{"d_shared_expert": 0, "activation": "drelu", "init_out_by_depth": true, "batch_tokens": 131072, "doc_mask": true, "dataset": "wikipedia_en"}
Below are experts of layer 8 (counted from 0) of a mixture-of-experts language model. Rows are named router (the router's row for the expert), down (a neuron's output weights, with its number) and show model dimensions 224-335. Each number is 128 + 24 x the weight over its row's rms, rounded and kept within 0 to 255. Numbers have three digits each.
After each expert's rows: "raises" lists some tokens whose logits its average output raises strongly, later layers aside. This comes from a sample of Wikipedia text that the model never trained on.

# expert 20
router:120133130082103122155112139130124107143114153119125092126124133106119157103095119123100102114177137150141126127099135173116166131110129151129169161122121151152155173139098102079155129135128154145079105110113135102149110122160112148171143136131126084129127133133073139126115157158158047137111080137150131135180118156147126106107081089108
down0:105141131149134135139127091092181143159084105135134163144113106132117105114095135124146115154151089121146170157092132100115123122182098154138107083149139119156154143156115117167141103118079105099133106104165161141145102131128121067155146131095148159113131115108132114146164155125142133123116111137116180116137166133107094095099144130193
down1:155119107134120139089156115116132109120134151135144088133087077125146180120108147128118107139132134143104122123104143119181094108120178123144073140114168099102103138182104141101124123173150137125152128151098142113153086113108119138111137113126180110136154140143153131118149113163182091056097158133153156125139146100158133112132164119098
down2:125102179119098111144127149120188122110120107087126158123120161116122118152129107104129115105115097132145134153138121147135125121085150092139179124180134129159098119136119154130137095155129082122160079078120148166108132147138114139108125109133128099129121083128144142191131144154158052107139097105105119102149106155100149115134142106085
down3:136103123115131113106193118108113098162103150169171181152131153121179125087117146149146126109165143110150135112167162120104154127103122124158138117136148110129112149113123153113068159153104120138125150130099124130097119119127113130150141147166173174111109098114116119122126106135146153161112143067112157120127131098127189174167119114074
down4:100064118123146168137122117144119157101121151071140083152140092119164136112080090168112129169092136072118106122170154102138140116136168086125151119130122117117114142134131082137112102118157119099064153090145160162127119118139132083140135091154116126124101115127138064129117138100163124153121110174150073163084111155100119193128112126111
down5:136174127157127172117142139091124163083130173143177122127126148075201097138143107117136141102152085156102080156140133129145166122096132120094159129108108165101109147114132149122123143140142121091128121124126127111103093113160134142115100172143104115113124141109173120145105155128104146105119140129099079112117132145094169124115115169137
raises: "-", ".", " against", ","

# expert 7
router:129111150102122121151099139150121111132157125130101127136133156150097138142177107144125095115113119105128120093135154139151111146145089134169129139163111109156102155134098122130118121118117170131111146138142165146120117161195099129178141104128174111127159125113087149134191126121163113167160127123101111154096097154096106146124120117142
down1:148151100123119132132170105091121119174143135104133096098162130104085156130153091116169141179136108161119192123114135109122137141113141115151122107122116144125153105135148114127139138131125127121113154120138102111119125145125140114117097114165121062142167142152161157102152144122136101095148079145139103134109100157126179173153120122132
down2:089132155139132152133124119140149138130116139114108177141132115130169141098136118137157138122128134128127127118123105110143163121111123145139147095177136178115090132080129139125120131121121151167117178133179161088084131153141078154158158149084180134146106163124142161158116127107134188125161140109168109128109133124120146163124086159108
down3:125131127127160134117133118102147127139120122085118145183176124116119080093123138154144119150130108158113113124134153108146128129077139122117105152146155154172108111143106105108126108183107109094130144125149137126113099157110092146132150140111145077108170109124125116138116138125075150129125152145116115147166139084132149106135128146109
down4:105119146081140161119118119163131125161145118125160136159087129133104187134153128121082131119124142113077131150126108143126112133131104125117118129136119112148103128149137183127157098096127127152130110175140098114152144184106124133152128119152125160123091111126147085136120154161169177154149165140102142119136116136138115116118121122160
down5:113117158105087129151132079140115129130088181154171131137110094083140124087114106155090123159142128091133129123129117139106076077116109139149132148132165143136106127132122154121119111135153078136155144119153114129106083122108100131140097143088108108150129103122152129137095129160184080127101138122165097172156126132100132132118128143075
down6:128112135139121164124098147105127144201110142126104130149169124134104134100086099118097144132133154152115119101157114134117121111085106142133126124153113140113130100174130139113162119083095163097129127128104151125067108171116123132137105127132096114109135133159124156141133143046135092113144115124192104139105165123137133084138102104120
raises: ",", " and", "-", " (", ".", "'"

# expert 25
router:163080109115063111150125138127131120151129144137130126144160135136114156127139155146113127106172154114127152090105148184141139152134112145138150142154179087163146145140108144102138135100107143141144084137118184135130109144132125163154137118153132126117139135141102187133127115164140102120093111142139127173119074174158095125118081113101
down0:139103180183163127124103122100131130142108134120174108144140149140165141101124162114153117125138143152133128084145121132136096112142117156133114142122132163133166108154104126109094150102105154163128139155141108106128127130156103106134119132135097136135072119117118179168127116149132141080140119104112097086101055125125149095119120133132
down1:117105109141125156140100101128152128128134113108129140106116116146097111126117081099116123121099130126126160106159129089147127152132136108126115129143176097102116146134162133134148145119144125150106172120106132155119136109180117141126152107120106125101078155130099145165135154126147160174126090141118132111193143108117132068142070087103
down2:115153160140137087168131123146122151110086098140125104109139101115156120111124129147069131132126123134129093066097135106077093163141134110118127144118105149127195138140100112126114133132140137101087171108115141134173103120109134125178082143069115128140140118133156131130128132119128111119107140162097156113119133139141139121176151139174
down3:121122138134145113077156135129116097117154114150134115075114148104112124154136151119144157080100129113091155115123193113093167140135129126167149143128147112117109156132112177159118121126091131101117133138140127132106142102144126110152101087100099151102143154087093134088146136115160124188100147138115115180122084129092124122103132149141
down4:097121123163131152093136123086094108152100107107104076140126125108101141126149131139094120154072103138142132143134091121110096141116115134120139121079116154105132095116137107165137158128140144153136100139149149086168107138124120127092135148125108151130101098110130147127092144129154176167155097160122112132162096138138122105119130136127
down5:161108120105134123161146110129150141163127102179120133110087164124175123088140173135122108090122158173142103153115154079166106149109123086161135128118125116103129108111139144174125132125139123107111101106125108114152126164158131146123163154092156069116106108097128106147166133145172130096125120110089131159095123099145142134111126144161
raises: " a", " the", " an", " their"

# expert 26
router:131124115100118125134142100112123164134101169100128112149150162158105128119157125161082130090180137104127130105103132112125117146116090127139094158101148103153144157124110164103129128106109113115068149146127155137114130173148116122155120108130162116139133138104111152168144130136165108152139065116114118158132134156125128124122125101101
down0:137100118114129149146141132149135107123140113114143158137172110156107124129121136106126123115120090112111095114113162151129118133107124125115147123143132107114131106128139110145161144119149132146135141128128145117156099117126138101140113130074151160106176044164121127163154174125138110133105124143113111109082115139152101138115073102121
down1:103080094121133135104147125145117094158097158118095090167115123107130160109125128117105116138123107126109111080120100117148140148115097102132169131094147138101146109146128127126145133106083169190142122152147121135122132140135144110106133134143097100151065141123122138124104083115100159120103132124140176116132139142150125116117128120164
down2:129108099104181123101136113157119150137126141151094156135147135134160151153085176128152097105091145125086090087123125087146136174128092109121111113104144140117101115109107159136120083113082099143147169120104139122146153108143123085084156112111127140117085181108183151096145119127089133113121139097139103173097103117178172148128120109111
down3:135152088107119109139130137161079142150158084128159142089124130142140107159145150158152146145130124118128140067134119141134165110135152188145123130091097137124149117149116104159142167134155133116122165115120148161158142117116100138078138159138102126137118138131163127130158098117171124187127129141115139138117106101132148157090133155129
down4:124130106107117087078162134131113141141100121087171098138140147120142113134173148128122117127137166137084142111077106134079109088134129118149115116081134089136128165162133131118142123128137135105161167104121143112089132146162121064152144136145152144190170150114174140093107120133082102142155102104090091113120113131110126117159163111135
down5:116102125131115155135109144134101135117149166160144167089104120137116099136145116118114129118133165123125150115138121110136134138133168130098057122160156117145105142116136140114126145175103125139087113152106138150147126129131124139095125145146124079151126115154132069146144055134149156092123116135083166094141147095094095110135101126165
raises: ",", " and", " (", "'", "-", "."

# expert 33
router:154130124100074070140113102116151107124112098149132124131156107128143158168121150133143107100145133103109138095103135184124151142152097159157125174143118141162163158137131093125133119109098127129125115139116161136144128098143110100129141109151120114153154162104099130117155137152130114145120113115123130167152133189097131128109088123135
down0:132094120095125075136106111112175093132137076136119162109110139138128176125146144163137112158094104131107133086161121129182148158124150149122148139129144143138112138171205134151153093166085096128143122120123124093148115165157165132096095124121153102152161117122099098116125139167144151147118175103123157116116082127116118139094142139139
down1:123088108170143076133117082119137095097190160131154133114139165140124121109145139083144139124104117143126145121158094099105162100078132117170155119127141139094159129139127147125139168114131130136156126158118090123116153124113162140112138157118134120127178133132128123139112137107131122148110123122116126171071076134113142125127129132105
down2:114134113154123120166134120130146125126113124131138116150165126114141123141131120137102124172174152138113039162130153126081184135132176136089128119135150158166110118159136124136103139096122136123102141118110125114152170124115132105203150192132117148142132165142163147153075130176127104152130135145142167125119124138144130136109097125106
down3:127145126098131147134158147139142108120093111091133139152124162155131124143108098136129124122130142124124126149145105128148125104177122137109139124102187096151061119125120131130163151107120148134108132162161143116142111105153144119105140113124170109110145175095161136135127134129122149109135136088098146111137145182114125129092148098136
down4:134119084154118109081114138110133145156145119120171128074130142107093099103127118138161122108100128113130134099128135061159114117096167136176127145124115073118163132118111084104129122153122071117098153141104121095141120129140103111126110125135141196124153141110130110132135151129161140093160146119119130142155108127152152120142128120115
down5:182127110094132126131141142113096128111118087162183075107131098161145114136157158145152153105159131121123129139126109158141128094140137129183139134121119101081134100120149152125155113101152150155105138142128123130101145130146127130123132148114127141128142116122136115143128139121117096124101160125133132123148117123168147091123137180134
raises: " the", " both", " a", " their", " either", " his"

# expert 0
router:157130132171147191119110136135119142165125131169114149161146129139082152080128063128142130108147147084118154110129146167123126138099110140157103130130142114145100140146153129091159100077108132135132107123133143155080089108147124153143154104171152144132116165130098122156136127142119093127111107083124131103139137129112071134133093114111
down0:153107127136197080124070185157122135134156119106161142125128122114143152112139121118128125131118134168130104144145114127142137138135132151095095119130158146105121116176118150140110123120112122138102114139152114136108132180171134128135119129138104197105120140124105130127115161096067090128116119119118105106111116087130142117186094085146
down1:101160104120108151194058102146110142154132095075153151160129161132106140112126130111132128127136166137165104113161105148141133117126120126132107168102136152106103130135124119118143121134111136199132157161111076133138128166128139093129149154113151129151145108104151108120096114129151101166114161093133109122134151093090157140172134134089
down2:098108111136097110133180193177108094124103131128116127141123102151114084114134083117137114133115101124172129119097105126124156148161117162151111096140105151111161121081141100120161118145098120078112106116138150174131137119166117108091099128121108123117160141105194112135109154128112138105111124139102159118144130086141151127076093145147
down3:141148106089111148143135166129116089157140135139127126142112137136126102135129138142118110065128133104088115063148150134184151142104117149120147106139143116149116061168143101127133158120162108137114107125161115083158069144138156131074130114112196144118114118115122084111139119103147144147195135073113113096135129137161143118106100157126
down4:148132132105146119107108101124160165115112138145145108178116149163163137174146174109099145145138135121075159125066130118148109161097172122159124184178107147116087110109134111140121111100115102186130081151144088127106086137145095116137142108148149097127150148129121095116145122128107098106147161131151114130147139149117150106159129144135
down5:119161129092063059151163106127170126105129155128078118131117151114141119145135113129108131153056141125134154104125101128104116085122113135138113155136124106146140131114148165120122145157112119100125123118104123141148101226133160121163112120117116136131130184130128130152145151084145131132101130134138161099165143152173141118122127093130
raises: ",", "'", " and", "n", ".", "s"

# expert 31
router:169063114105050095148142121166130065166171120125135137144140154157140112163120102105130115160181137117115137102110154152125132144115114141137152142162122131137121145153075159145120147148133110140117147133097142153149119153145073145159154083126145105099167112144114142127143133126175077159122144117125130130114111162167104082109118093106
down1:106083149145131131120153137147133076106131153122126132122111112140117101073074122136122103120137105124159171113146129099100172135149081088143115148122119090121114106149130154137133140149064127182095138135137114128119114122099137137149146135154114143150121106120070108112138136106080077129136109120109069093110142170153098115107142104137
down2:172118111088098112111119120135116161150139123167155141107134171109105124103116163122087125141138148141125107156121142091128121135171131115098132114156171086116165111132112110086129149151129142143144121120113111107121100082113089143139120127120071119110130127122133143136143151130121108087117150118104116133116144119116107138145105144140
down3:167125152116143144119092152103101195070111134143100156115109121132117091146129114123105143140112124105139143150084171126143117086129134144138121129119132080138105147130111109147125107117124116150106131114120127120159143142124180108133184120113104170150176106154105103106113153126120153112124090100093126101124153149131124107150147126114
down4:160117136109126115085157134096101119126133115185161141129140123072162135118060166133136108115149116160156120127144100115124137110121164143147116199127100157183122109145093139130136122109148128118146076100132151136183144110117127116125132157139142054101167132112106149153142106122100159119131157090077121143138181123126124112129113127171
down5:084150158146117128112090131091113163132097140133158129132146141129115114107137111153097151146088115104162110172122139088151183134138132187112130167144111151173112110111135111136111135119132133096110117129190094105129134113140125112103155146130110179150141114121145067157096106125107132176095107138112103109090164139172114135143138109161
down6:083131138146122149122160098112107151100139136127122122107112091144172159111100135159139134118113136117171112079119149111142173118123119130104113097102098129106097142110153140110120101133142127096106121111129078112131132142134196114107144132088127140109110169099148086126132076094170143129145090150107099151124141183126097147148104140140
raises: "-", ",", ".", "al", " and"

# expert 17
router:104103116107131124190160136171146088136143115135123145139148125143165147143136148127108114085163138125106129120132142144156142091172130158167149197144147094156130125156091139084138141149098139150119108175128135128134144139146130140154114118129133074130164131110107153102146150130128092150093105092140127127133132197104108133152116097140
down1:164145171115129094096135131121109152120147173124144123102103104136137105125157161145107109127156108130121087143148152120179087155170115126145101104156154148141136126152142100132160136052091094116169102073152162125133109173136114134149102148145128066122123070078122137127112134133153146107118145112079155120103127148119118115139115120145
down2:139098163179131101113118085158127158111107162096153125098142132117117133089135128129150109130133109141138111082165119145150111095140142098103085092087139134138155138082103117115123128102106133113114085141150110144113076115119144167124145136123119077149114120137122116096147123149106080154200164111145150121118109164152099092138137114145
down3:120165111151149143130165152133146099098142121139136104131165103112146122137153102124111132134145145092105043089106079138137116154192144098117119114133143101082128125119166107118123133133156144119101090111152101135105103117106123100136157166148178141143115144133109158120129127090114121107129146130141133147164134133121144075147127122117
down4:181177078136121114089161145164124137086123127093137128130130144128129147096128145197157136145132123145105146141110103119123093128128145128115134148126170156143123172101117152114112132142155115130164108131127110113134150095167128160115114136133141106130173120125082159156179095151203106109089112072117157120139092105189114143140145132109
down5:120151096106141149137129167110118122151102103158123114142134116141133145088104137150117097149163105126118116152096090145128137144104142157101136088159143107126143121118099105144158132119139126092071155095150127118148105114123097126128128095110176131116116083124110146120146126155071140097133141144088161175164127128106151133134108156117
down6:091088125135142115129114093110124136170114110185117138142144123116094128101132087119127091129101139170124159119167116159119123140096138140133094140140147178140163105116118145168091108156129116115127127128166087106132110159160105126117143099139136190104121134128178145113108132151112135093122100094136154139090098126136130118113138104110
raises: " order", " addition", "iti", " the", "au", "ject"

# expert 29
router:145097133107127099147135146127096117118154120143118123148103111156163149112118136152167124125118098103126128120158146140140152125123133106144131123134177127134139143144120131124113145131094124162115114140122148144123134141148157177155174090181127134090144102153077161112109135101138123134148088115102138168100082160144145091103104155085
down0:118121127152133131108109102154098084117112117121118112091158135171117125132087153134127143096176144102142107129163108117169170112146107129150108145149120111107156146128145114107122134114140125130099136155132110176095119111127093135085141149143157136116127113131137133155149135101121140117125161122140113149131067142116165133078139137114
down1:199116161090158137085122111126116108159097115162113152164133116101143140094121130102087137097129124139148147117116125124125126131097156106124099180140167173126140133133137176107085190134115096101157184118143140164112115129110112137139119113114135136159178139106123160155135117137099128148132141106146143213121136127120090169180112107105
down2:140174134127169094132123109174130143180155177133109112110122120158153114121134076145100129166113131125086140120133177138156123135092154139130128092135102129149108149146107143103104134202120115150132131114117094149136151149111121148110159143117122106113141124176140114077092150174118147135173123169111127139123165151136140144100126154211
down3:139111156132106120149136133124127145084090138105127169136152152157136084111147120126126131122134102164126125096113108126144140128121206116083114115137159166136121125119142142151137110136137136135104136130098079129131140149086139136107157085130107104130171111122150112104107124111155096106130115159151136122130146154150106091130121135156
down4:135152080134116158135141111136148134167137079106129127120096147124108120126136123145096122114135110169138110119107137144128148108139147139115131141118144155128126124133118151135133100136090118152122112102100129140105148130117120128121093104198132187109112110148199150147141108169129146147125108112129134155096116127093147131151112096147
down5:120206090121144139108139136140142082098147072096140121118170089115128144111080118131148119134151141167148144111102063137108110150063156151119128110087156146106144109114099106127117172119154153115146179157108146115124113147131129128130131133130148117114106129105131152125143151104120144156142120171126161096117154128105100123096112115148
raises: ",", "-", " (", ";", " by", " all"

# expert 13
router:133090148104079100174148154114168142121122149084100129156138151119115114142140131153127132091174151083111132116153171118127116185122103160143140123144123116142089125134103122132145135127134111141170115131114122136135109118134092132148161080150130100139143169141109127132142100140159076148090083151150122143117119151108143107132073071125
down0:141122127146127165162102119186121130114151131120149187130191117102112095129123148151128101119141159112109151151115110137119157158119137141132158147155123104118144131098169128138117148160131132152141130124133171137149164128083166128128087147102119155129122136122166096120107140109127155117101141142079127124145124192106167069170102105079
down1:101093129142135138117154129108093093071147119122068136086145110121134131127128147137098094160126194152111121084165179147169129100148124121123144090156095096130140146112106130107173116121162096115162123117142186142096130125156161114116126110171094127150153158143208129130120160161116176156135130130164106156113146175117105143126099143171
down2:123115138111095151146134136112102117108097151122119109113089130110137089127097149116146107158172102147126163104153127123181121137123145106103119181124146137092137128140140149089117131122143087121103127101104133163010126131110168126148123112130148145126142129094130113116144168088154092141118125156106125136058143106109105092121163082147
down3:163145138134153181193111122086120105129123113151117120133147142165134136112173131067097080107094141120156142083118129101116094071120082127121143117135123143116121111145131141159119099139125121158140092129148115146146140127094152149160120113138124196085127123132132115091157121096157123124161173133174105104181154068151096135098103125129
down4:146137154114170147147113122135093137126127090106137119136145115090141119126111121146157127166101122145144130145125147085101184109065168134148138154148077136177133124130153108129107138117123189163140174150171122149109130127096114150152141099115144115124131102133155137192071105146123123117109141144152133100119112110109138146154129118127
down5:137152084130131163124131126150164131145144161114108118101129127141146123111108122131133130109101115128152155143104119137090140145130103083149156125136059162175164131137136162123122137171158092132114114129129098144131141114141096129125165115187104096141086149098140091092137121135123106172120130121128084118104118153144178141119129125130
raises: "s", " of", ".", "ed", "ing", ","

# expert 9
router:085119113077113135140119104108149082106160134152113158154112138127151128153123138114127143077146134116145134108105154111144134157104093124156176154214130116139119112125101127110142134139092127109140089093103166137129102150150093147179154106095122110131117125096137110138124133101147101130107127115139153153139133127125088125132107108114
down0:146146104112158173130119091114087127114129085132131148129106092098125135094144112138162156148116112122093091141078104107143130091138146089108127095140102140147134115151130111120112120146174108144108100141090130133108114154108164108089139129140115152130117102107130111094160175163154120096139119116117135107117132141154084088138116117103
down1:094161119147105140108126138094124110153091144082092139123140127125143151161135110153176115124146101140109150170169127125082160155096109120138125138092126142119132127094150128165150144111168141165140113151079140101107123163111115129121105109190138129136090096135122139153136189124099130141061105138103170109164133154121116145151122123131
down2:085121188094124138220142132143125111137106140153132065130145130112064111137120141136127156123111138150193125138109115111142159094141104147137120162128090130156142144136125150156086147153137138122134089148137126132155144159136110121147112096099140102097157145093168164123078144159124141154115126165138108129118130151122120133137125083126
down3:118121148114144113167106138114175136122107140155131140113120122159144120162131120102107136122120104130132107175102119138111134155153131134169117127146118123135134126201103114116185136148108098114118145142106118115131104139112149165128121124066124112117135128126132180155125114153135105172107147095125152164097126137168137114163158147100
down4:151143155175113133080104148114105108167173150101105144128138089152136139129126147092158122104139125114110138152130129150145170169132105123108098120172111179140181112126143150153131149129160156116100130149141108203132143154114108129159114149106123104121096108139125133119116146132115136119154125142102127101114111129172161133148110133134
down5:130107158141149103092136144115139134168094109147146149146141129152160122150103073123114128148106103161109145119153085138169120110136140109138135128161164128172092114149148168153128126118140134136151091158126122123132100147098090155093073167153102084191139110166144082151109142109170144143125123173138100108107104104152094119079128132157
raises: "iti", "ach", "ict", "win", "mill", "eo"

# expert 16
router:132086146100145124120125127121096103115114133146142124130140149150127156135135121136146137107151143089129108135118143135149109131093138139134150117147145113157134140093125161119138143133102115136172092153123149124104117139171118147174126137181105130137128106123113155086126142152147135151100075128136162122115107152120131107103103133098
down1:108104100106110137151138142119120137067115113109144108090137136155133102119129147128143122134151144072119092128134132099107081107113150149134072116136145075132139111167163121138143108132151149109140118124088114140103172141132178118075126107156137122110117119119075116109127114112114138107117125186110080077076102136142113124156118128112
down2:164087137124155132148155134119102161101171130142096122131095112125125159144143150099184107157105110132118101151125144114094162129121108176126146109166081155147150124112162111109104150152111135151143140117114157180163132087103116097140113173106138116157143161129132114102174165056128119130149126117155091153156078119110107142131139135117
down3:119110138094142120170111085157115156117136171137078140076116095114110080043117182178130101148136111132156155128117138161131129145134124082133118167105064126119103135101129163102098171113118124153129126137105107124164078136148154148074112122143130107127107104120155163095157143097114092095162150080114100077154134095108140123131197062118
down4:175158135123133138085105136138084103103135117159101089174110110141149125120147149147125168118101108164137122158123135141155101154121156138138099141170105141144086103164097121110165121190159162122135129103146137140126106115117175134177195129150118143167114100161100117129112119160121125106108132119103138087121123102158142148137118094140
down5:143090098150162134090132122136142136131129120123150132114101088164143168122181134138075125119102103117136140096136106125121130140107108139134152123141188129073149154143182114128126148130121164107128105164146176120110135179152138114124127146201100105143104113082138151140139187091148116132114187125114089161107102127099145131135111138125
down6:138115109152149114119130114128131115159129098148190159114133126155112131116148132154136138157145103137148130093159139071137147100143155064106118155114124189142140170142097149109128117090153099130123166144137151132162159119130134083084175132160073120136154134097171103135137125124101117150127185145187110131102109127090107103123124148131
raises: ",", ".", " (", " and", "-", ";"

# expert 23
router:161100107110086104121145134151105144129150137133106111135148130170134111140129134118113123035139132123156120089128153117123110140111092109168159176102109113151135140139088130121153174149091115137162125147145137165131132172160125116190139133149172124144154132123108142136157152124168071184139116133121147174143102153108118106098117144112
down1:137132146132123137078099141114135109098099110115121111124118105126133104161149122172123150126070140141131126133109107151140116097152163117109132096165142115191087141087138101109158111116089135107136151151121074148094088106120135090115156162072130129105147179097107127100119113159071097122096142117179115080135122131141129140118152102097
down2:108165124123124185146145123104129083149118123143115126105128109149134132134146089087086136156138104063155077113128154147124155137165083180098137093133141139145118141118154148122098161110139158117136124145132127117112136122113095140126136156138102102090183128121192112133115118140102137092140115130134146124156138137139129151128099112147
down3:161157115138102138083116112141112121134146137089123122133126108109127157153136167121171122122115141174145146119107153129128129120138163079164136135148162143108123110132119111135127114142126110102144147176147107131152140094126140152154117144130150121117137106077110081149131117111111135103154146178117116073130153127111080126126091133169
down4:150127129068105110128091126073100118141135154126124129096146103109112133108130142105139124131117137159110153158157124167092159131067153116129164114100098140113158121140129133112091142135133167154142164102131101129132153175105134150155173155096136126118129088150144156125132137110086134107103113113088159151131142133144093126143137132132
down5:119071149117162103167089122162127124128094157137094169120130120134144143143113121112121119166128127133164151167132119141123157100128118116125162139152108147159158107140141133156154156121122115138128111144110142152163117142170134071154151079150078126117137091164109092108092141174138105132120111137101121078126122125146160147126096113172
down6:175135156120151163161124134122055110155137130172080138138116131128142102164142165116137090099154134118135122086158130125134137122109115108133139154119139163152164121088135117116109110137099148174135150084122087135110164130129094122121140093165167112106118139120108153180129117089098168132140123139122100109134118120120135103103103076141
raises: ",", " on", " and", " in", "-", " ("

# expert 8
router:162071125112117101178130121161111103087145138159084154113125177135130172132136124141131113109183122111123134094146127156159125120099089143152147146154118099160117108158105130097108103175109118126138115151111148166119151155140115134143125153125147114136128151137083127137136117153146084132102100141151096127158134144107145090125110109075
down0:121103106166149115135131100145168129126112120155064185140099115125106122113112135144143172155149124126143148071149123130181146114117141143132111123123112112156123143131130131142093159144107106131122120121143156091152136193133166146142163152118095148145131178181086169142113094085093117153143125172128121132143182169137127120096088168123
down1:156149124140117129123168152158150111176065124119142123118163148122142105109126129109142150106143108185159099166155115087124114163160093143136114119128164117139157120137072119104153167124143134097100138131167125128120120109159131113136165109145112148124147086114095136162157116118137162101163154093157131127102123137146127147108126141095
down2:129153131150119108092129109138153115102151140032100144158162125137123159132120108113150180133122096141109117108132112141115162109144097151104115135137110139120108084109109126118141140147122113116148129147139135138094114147123151123133114140114105154100124136143098098079144126154121107120141128151141121097164147126137125075104146096113
down3:141130150134147088117132139113105096140089116110159114130115107105097131128118116124124100159147129131133134139125120135136153119178119119129133141150107135181113164108094162146138158145102129178126158111166114122106111146106111135151121140087130068175106067145155138142161123156124090134124142125119153131127084130112136107150117128149
down4:093163081157074142119112119170119112122121146095078085138124128192122122128130122136114139152145141127166107093127144131111114149111168107096160144119126129147118109119127117155120116122153145136152188109086124127116117082151107119144160163192115130157163095109144084135127068131135125115127112160156166125089176103145131143113088121144
down5:139106161146143115136114103109169112116094102125114139102121139116124148112105124094134158110045152138209136141129155141074116121137151124162110112137143126145128157142126162165124151084107131091158127105118128106111148178152137106135130129087116144202153131096154154113121158117130074124125089074074118114141107144151115120121146119091
raises: ",", "'", "s", "-", " and", " of"

# expert 38
router:119103086110115089111111112108068105176095141130121114109106123121148173157111129128139132138157137127129107144151131109124116125095110125132169170161157111166109155140114153125163141141106147102111127139112140168156125119176110145177134098137139082139171137129138138121108110149136066127116102158127160139112127130141106116171119130102
down0:146138119121147162136080111113127168157140109129175089098134108126128104152108153164112161158145120100133153150127132145082130152133120124096128158158124136145118120081145062127153106151164119138130129124125132122141134080129139136112118129131140154114142132106114141149131099142122156087111133106121148079146111118129151131166153119129
down1:132110192137090113142134148135131132123136101123093160179126155161134155110136113107160157114102137134129076126139107115139140102131116124140119158136143108130111123148100107131111139133158137154111135091172162131129127082112152119089129150095115110153144167101172079166122087117152115119162137122094070139113106074145137160166131151111
down2:116160173127140093141133120152110122109134138145200059134128117132151111166115147123114141140114146151135145173088125127126122098116113161119124136102125147077120094131129130119147118117184145188137156131134086123145123121183120137139114137179118130120171158153120138107160132146122103168130096138111108100120141140104103102128134093091
down3:184070113106089095136163141104126135120106090137119110121110126147153112145117120163131131165127118179158122148144109173085083149144085153119138132083115130167139094143150158088137176136132131128132149145136108060120148120151137132109107163126142108143103139097082141094129105169146122123071132133128140113111144125132106169156156152131
down4:102161186121091151122112132156090112094092114114131133106122122053113141109092114143145125138118142165124158143106134160141160127111126135125141127205158118181129094096113137149157108070105076126144117137117151152129151138134149112163127138121111156186133156109133142121153149130111117113151145157140126120113100130147102136168169115124
down5:140104137128122132134150081139140112148166103162136133108118114120117147129164104124125136167174159144127148118120128098110140114138135105144164145161116156144168144178122120143152118095060113173132132146121164138111154161130136119077143142111176088166124099154131176134092150109140139115116134165124152076138101121149146116137153125140
raises: ".", ",", "-", " through", " in", "–"

# expert 11
router:110093121108190095107109138107152123154152105153162138153115139119154165168108127136150125074156126107121138110094167183141123129126089125175150126135176090153122149155095161149153129134110157159136089138132144114134101124126114176151155123140130127100117124153134162128123142149169085181112125149131122152091093127090121140103104107130
down0:141139135078150126153125141122123132136140150104131144139132166135115108116144129133144152177144117135109124137133066108120085121117131150078127080136117116165143161128163112149142152132098118110134147131154143129125130107145110132109150142103131082133121119127184138136130101135055130166134161150116160163097129126109134174093119138127
down1:107110142144116136147136139088128130123144142127119110120115083114121111145067101098112148157120136142167125108158125124127087109096136132130130124164148107137133099140096110139173135111137115152106131071136158025158125146155184127163157132146155150057128147130167143136131140111060143181162156112170114141191119100137145136144125133126
down2:082117127150138160114154130126138123131102161104163144144139129097102139110121130135166157110127162111131114109093148093121137117141182120116173130096111102108131125146168142125103159134136126119145069126116113135138127139101128128112103189126121135125047176121158130138160150145128129153093123154152157103150148089135115178145131121111
down3:163146145126127126121125127141101144125132111106111123149122154158180112147174120100123110137146152139178109152132145106195087071110136123134111147176109141132142152093121116119126161108100141125116095130119086172112122136158140106131107148110128129138141119137138110088180114145158102121089094125115075073153154095112111142121171122128
down4:139110156129144135163113093108144100151123145130112127149126119126129118155116142138103139111169156114130127109155122140109132148129112135150135129098139080138107119119120158160098132114100137113174185158101123068120160141099129135183112124131127125151158138120094111149135157171092116109136106114106113160133166106083112083138120136093
down5:113127133108145131131099176081155107131154090123138108153116163092156134084129100084118123131167126157087109094123142162056117110150136158113134175091140095124109128140100130141089172109123101144114120117166118095148160091124134110143105179138096112117151127140154080111124168092096144093110154121108165167150083133094157145073122101166
raises: "Other", "There", "This", "=", "A", "According"